Weights of a small mixture-of-experts language model, trained from scratch on English Wikipedia.
Experts: 16 experts in each of 9 layers, 96 SwiGLU neurons an expert, 1 pick a token, a sigmoid router, a shared expert of 128 neurons.
Training: a variant of SOAP for the experts, 288M tokens, 4397 steps.
Below are experts of layer 4 (counted from 0) of a mixture-of-experts language model. Rows are named router (the router's row for the expert), gate (a neuron's input weights, with its number), up (a neuron's input weights, with its number) and show model dimensions 0-159. Each number is 200 + 40 x the weight over its row's rms, rounded and kept within 0 to 999.
After each expert's rows: "comes after" lists some tokens at least twice as common just before its tokens as in all text. This comes from a sample of Wikipedia text that the model never trained on. Tokens count by the router's weight.

# expert 13
router,155,129,217,163,201,188,194,192,192,222,230,207,235,287,172,290,230,258,104,206,195,159,216,193,140,195,120,229,172,177,208,226,238,228,155,256,153,220,155,213,187,163,179,154,176,212,202,149,250,158,151,205,231,175,215,233,174,158,154,243,194,183,211,161,216,209,139,188,217,169,253,197,191,206,206,161,216,223,157,218,232,125,156,195,214,246,197,177,198,211,185,123,155,265,164,106,235,177,232,257,189,68,166,249,188,194,202,223,343,187,212,184,161,252,188,206,197,202,164,201,164,136,217,230,188,209,218,194,159,114,148,158,200,219,256,169,186,255,188,251,180,227,185,237,254,181,251,213,236,182,242,212,287,219,249,237,229,183,236,246
gate5,206,283,226,306,143,166,194,128,199,178,188,232,246,232,178,251,261,224,199,217,190,237,192,181,206,212,176,197,205,121,108,181,221,229,157,192,110,182,167,189,182,196,190,171,244,223,242,171,226,146,236,182,175,232,141,168,279,129,167,200,250,231,201,227,144,113,223,207,258,196,192,183,141,160,165,251,216,168,223,254,196,208,251,254,251,169,249,139,168,255,189,140,238,165,192,154,156,198,184,198,270,159,176,247,141,244,178,210,235,208,224,233,186,246,243,222,224,257,124,228,165,107,245,188,214,226,183,143,204,228,205,189,220,170,225,151,134,160,167,216,216,235,167,199,295,196,221,181,195,173,188,169,205,166,153,195,300,168,175,202
up5,215,283,189,296,167,185,220,164,198,185,179,249,217,179,187,254,261,230,141,204,230,199,119,150,217,148,257,218,179,218,172,273,166,223,212,244,161,214,246,180,269,227,258,213,198,221,230,233,188,197,238,189,140,173,154,219,305,177,168,229,230,166,162,214,174,212,149,198,255,106,214,208,117,212,203,225,244,200,195,230,274,267,168,197,251,198,226,170,192,223,163,199,230,232,175,130,225,199,180,240,186,234,178,227,119,279,187,154,243,139,152,193,223,175,169,141,135,171,219,281,208,232,217,120,229,190,194,249,250,219,158,265,230,199,259,153,189,214,202,195,239,191,221,195,220,172,163,205,162,130,186,254,195,183,213,128,232,124,243,241
comes after: " of", " in", "ed", " to", " for", " with"

# expert 15
router,243,166,150,125,207,199,218,127,259,268,249,203,137,253,286,133,268,138,163,221,188,175,213,127,139,182,199,170,259,174,188,249,128,204,183,254,234,221,218,191,179,240,173,227,158,207,177,291,177,165,229,196,145,216,249,190,222,196,147,229,195,266,274,277,200,187,165,152,185,182,253,238,207,238,217,164,213,167,205,160,165,169,226,144,192,209,228,196,123,212,268,187,135,243,150,231,157,185,277,150,184,232,217,238,245,142,203,139,196,199,203,167,197,146,227,166,200,203,190,182,229,111,168,207,206,213,254,222,220,232,222,223,134,220,168,225,216,221,220,164,204,176,162,206,169,327,193,157,185,154,239,203,218,174,190,117,216,199,209,204
gate0,251,272,177,208,224,180,166,225,235,234,260,188,124,242,232,137,231,177,268,304,213,171,228,141,221,192,237,195,290,128,229,231,131,215,180,205,252,215,263,187,85,221,201,177,187,228,232,261,171,231,265,218,141,217,157,166,230,247,222,202,197,284,216,187,201,120,165,218,213,173,182,176,170,225,183,166,242,180,265,230,247,206,204,194,240,239,244,254,211,183,212,173,176,182,217,130,193,128,264,91,192,142,204,200,236,163,165,125,197,174,156,140,192,186,199,195,193,156,156,223,242,200,187,160,252,206,162,213,132,221,218,199,241,219,225,162,104,226,296,201,195,189,212,200,223,221,187,167,234,196,228,225,139,213,199,209,222,206,223,238
up0,195,225,224,185,245,221,88,230,170,210,165,196,112,150,180,281,233,150,181,214,157,157,206,228,258,191,193,251,229,171,237,246,207,199,156,237,258,182,153,140,125,225,216,153,190,165,202,241,223,214,227,147,136,221,229,123,179,258,133,263,194,206,177,102,204,198,153,222,91,202,219,130,231,171,208,129,199,192,262,212,260,152,228,213,148,208,211,238,211,218,187,231,200,297,150,227,175,150,199,128,242,189,223,183,216,201,217,240,189,210,184,206,210,190,190,187,147,149,136,253,233,173,238,214,236,129,172,224,198,244,211,261,158,165,233,233,177,226,227,191,191,221,140,199,157,210,178,129,183,257,260,214,252,174,255,242,152,188,215,207
comes after: " R", " B", " L", " M", " V", " H"

# expert 9
router,225,181,196,172,151,222,183,285,235,233,177,219,216,282,239,224,271,155,191,145,144,223,234,150,115,208,179,176,198,181,250,216,184,205,204,199,197,203,209,240,259,269,165,180,240,208,160,235,221,151,164,230,214,132,206,165,285,121,213,216,201,205,201,253,168,190,251,192,140,200,174,253,176,293,212,192,215,215,187,164,236,232,249,228,184,247,205,251,262,216,152,206,191,241,182,208,226,164,174,280,157,219,200,229,162,195,205,166,184,163,161,219,127,262,180,136,253,323,137,155,215,133,173,187,170,293,252,174,241,107,175,219,222,209,223,115,240,205,194,196,197,255,242,196,237,155,192,178,238,212,185,148,207,175,156,190,198,174,135,197
gate5,255,161,250,170,166,245,255,230,209,220,246,181,221,215,214,165,237,118,172,228,205,274,184,277,168,188,230,170,175,228,158,166,234,157,200,155,226,199,148,280,243,166,188,238,237,180,236,134,160,192,218,176,170,224,183,223,233,166,185,137,123,145,165,161,209,237,299,181,241,219,228,242,168,193,247,270,181,249,160,185,231,192,90,190,221,112,169,201,210,181,245,125,163,168,254,206,250,207,246,184,209,170,210,185,230,175,229,253,217,195,173,191,162,151,196,221,211,288,168,206,93,189,228,290,163,191,193,190,227,167,248,209,204,198,136,210,193,228,178,222,272,254,202,180,280,214,259,184,225,214,203,114,149,213,186,163,174,246,173,205
up5,138,164,120,123,227,218,174,180,244,183,183,256,207,215,161,156,158,230,180,204,215,216,184,155,258,216,168,237,227,214,235,206,148,192,129,157,206,196,200,195,222,143,192,157,179,133,228,255,169,185,74,258,188,215,235,189,187,237,296,254,305,243,164,213,253,189,161,144,205,222,212,235,193,209,193,155,140,180,174,183,131,190,206,172,168,236,268,203,194,245,167,279,188,199,271,198,230,222,172,237,218,215,209,125,160,174,152,176,191,209,255,193,204,242,241,184,236,201,200,201,132,222,155,198,271,176,162,202,159,176,220,289,194,151,128,182,204,191,164,176,226,244,159,218,149,121,176,182,202,243,250,270,216,212,168,260,247,125,211,188
comes after: " |", " ", "|", ";", ",", ":"

# expert 12
router,272,149,173,208,209,205,163,226,209,238,204,223,203,222,282,160,177,202,182,241,205,184,218,139,224,151,147,231,182,193,183,226,235,229,188,167,157,180,122,201,230,146,211,175,269,262,225,289,179,211,168,225,241,203,198,191,220,203,181,194,227,279,270,129,189,208,303,203,156,206,233,248,190,227,212,239,195,154,223,246,149,183,110,197,166,214,122,232,178,227,167,173,140,183,203,196,217,156,204,244,263,225,277,253,259,195,234,198,224,278,219,151,196,213,234,199,227,241,201,258,113,201,261,209,211,223,177,193,161,181,215,177,218,234,156,194,207,116,220,152,238,163,262,147,146,217,212,137,149,212,218,177,214,283,150,104,202,268,140,187
gate5,168,231,208,230,251,220,186,197,199,227,169,240,305,229,225,149,175,259,237,174,149,362,202,169,164,290,242,174,240,184,245,220,169,259,246,160,232,171,158,185,169,219,176,200,194,223,167,146,256,222,197,233,221,144,187,196,265,154,248,175,191,267,203,160,161,205,269,235,254,204,238,190,171,157,169,189,223,229,185,273,144,163,198,165,161,249,180,238,222,190,201,170,204,238,164,312,122,214,179,196,222,174,196,265,193,222,240,139,256,202,253,137,252,164,231,200,155,223,164,295,265,237,235,252,142,199,205,182,207,166,211,128,254,210,202,183,258,189,164,203,230,261,192,176,195,198,183,154,208,204,179,206,212,194,243,192,155,200,181,193
up5,193,183,218,260,209,165,214,135,201,226,204,184,218,195,193,315,187,187,186,108,230,188,137,202,165,274,225,190,148,258,183,277,267,188,132,192,216,182,203,242,244,231,152,127,229,193,110,192,238,179,162,198,246,198,157,224,187,144,130,194,214,174,155,207,146,147,175,196,227,310,242,237,211,214,208,219,212,170,150,215,202,178,195,191,188,251,201,153,212,204,219,238,150,241,254,206,226,185,250,204,154,185,221,169,222,205,187,240,193,172,233,272,201,145,209,252,175,137,221,230,235,230,153,168,239,135,186,210,175,175,194,198,219,191,254,247,267,277,110,255,219,121,268,165,184,248,277,171,176,172,248,255,195,265,151,179,206,222,212,156
comes after: "-", " S", " E", " (", " the", ":"

# expert 11
router,194,172,161,188,225,296,193,231,169,285,228,220,204,181,203,224,200,240,184,189,99,169,176,219,126,193,172,237,188,199,228,218,220,174,95,299,224,235,200,188,150,252,204,163,205,158,138,196,248,212,160,191,168,240,256,182,182,172,105,291,307,237,163,200,230,200,180,189,173,176,183,218,183,301,198,225,189,203,200,153,220,205,121,222,148,191,199,178,268,212,210,151,178,215,225,182,230,180,262,229,208,158,178,222,201,173,167,212,238,218,186,170,223,263,204,183,269,226,156,138,101,211,187,306,215,235,233,205,221,189,198,165,165,265,229,208,215,218,213,182,180,192,198,195,217,229,225,249,106,200,239,163,266,209,237,203,258,176,143,148
gate19,148,184,216,198,177,287,275,222,254,164,202,149,245,158,156,87,169,231,239,237,174,216,204,163,146,196,160,206,248,170,174,192,184,186,187,197,157,232,164,215,262,221,242,228,125,177,189,243,102,223,205,223,244,246,129,259,228,191,181,208,152,148,183,148,243,201,282,143,226,182,198,255,214,136,242,305,234,147,242,190,224,156,206,233,207,227,194,174,257,217,251,182,187,140,221,201,234,217,128,142,175,181,190,207,186,193,195,250,201,217,149,169,193,225,220,190,179,234,140,118,164,261,208,159,232,205,183,165,148,230,166,158,168,178,151,267,238,237,241,196,219,187,239,156,234,233,142,166,155,124,175,220,243,157,223,189,229,270,186,232
up19,134,179,213,231,161,177,220,248,221,173,231,133,229,177,258,148,191,216,160,197,163,234,134,228,193,191,150,236,245,134,216,125,208,227,171,269,147,209,117,173,184,179,153,212,200,176,223,283,172,174,204,183,190,222,172,182,204,210,220,175,196,174,203,179,228,231,283,97,152,179,203,182,218,209,209,249,240,118,205,211,237,202,268,191,200,216,192,125,151,184,233,194,174,192,151,163,178,182,224,124,176,140,226,147,246,162,173,245,246,151,214,171,209,256,276,220,125,274,206,198,181,240,122,261,188,211,187,221,184,248,207,192,174,207,108,262,309,161,242,202,214,181,222,146,262,171,185,215,225,155,155,276,214,174,199,221,194,209,257,150
comes after: " |\n", "\n", ")\n", ")", ".\n", "4"

# expert 14
router,175,158,222,178,140,210,213,250,154,229,166,250,200,170,181,233,216,211,220,181,159,166,229,210,223,225,119,217,97,199,206,214,184,224,161,181,210,218,170,118,192,186,209,206,209,198,234,189,242,164,116,204,250,222,189,137,214,146,209,235,239,204,191,206,121,231,230,206,172,189,227,235,157,242,233,248,243,170,76,159,188,247,252,220,181,217,146,205,266,183,214,203,188,186,235,134,293,157,208,172,211,155,242,230,217,204,177,161,284,172,213,169,197,159,255,225,195,210,117,220,103,221,190,208,276,175,175,190,136,240,245,259,246,189,149,165,137,172,180,216,132,238,294,187,167,198,210,155,119,223,223,213,194,194,186,234,178,301,163,172
gate5,188,278,202,223,264,215,205,182,195,180,138,219,301,129,232,167,253,241,183,173,207,186,136,267,241,154,236,230,185,201,205,241,276,178,179,187,148,196,209,159,175,175,231,187,107,172,228,207,187,180,247,271,194,240,219,265,165,140,222,222,181,150,189,157,195,240,191,137,141,234,137,234,157,199,159,140,93,179,200,160,233,212,260,191,271,214,179,122,149,202,163,222,170,245,262,211,236,180,220,213,233,98,202,179,204,230,188,209,196,177,172,219,177,114,191,169,189,217,141,225,232,207,169,123,257,168,221,183,187,201,178,206,187,245,219,153,219,164,169,215,149,190,179,183,194,214,241,146,311,234,203,131,216,236,154,188,242,161,162,174
up5,196,232,185,298,217,242,204,178,185,129,206,245,211,178,176,221,229,159,177,134,146,195,155,221,245,172,279,175,197,231,210,146,257,146,207,185,189,267,260,239,161,222,172,297,193,243,189,207,204,189,109,212,129,189,244,215,122,132,186,193,186,231,130,191,242,200,293,162,211,229,257,180,249,208,261,97,153,196,178,180,141,239,188,209,225,229,251,100,228,188,164,166,216,277,188,191,167,210,316,239,178,201,230,203,210,167,217,235,199,201,181,237,204,197,141,146,172,200,288,147,219,175,172,174,191,143,196,227,246,232,126,198,182,187,196,201,245,250,222,204,189,207,182,176,184,193,182,196,196,185,265,220,151,149,169,223,234,232,202,146
comes after: "0", "9", "1", "2", "8", "5"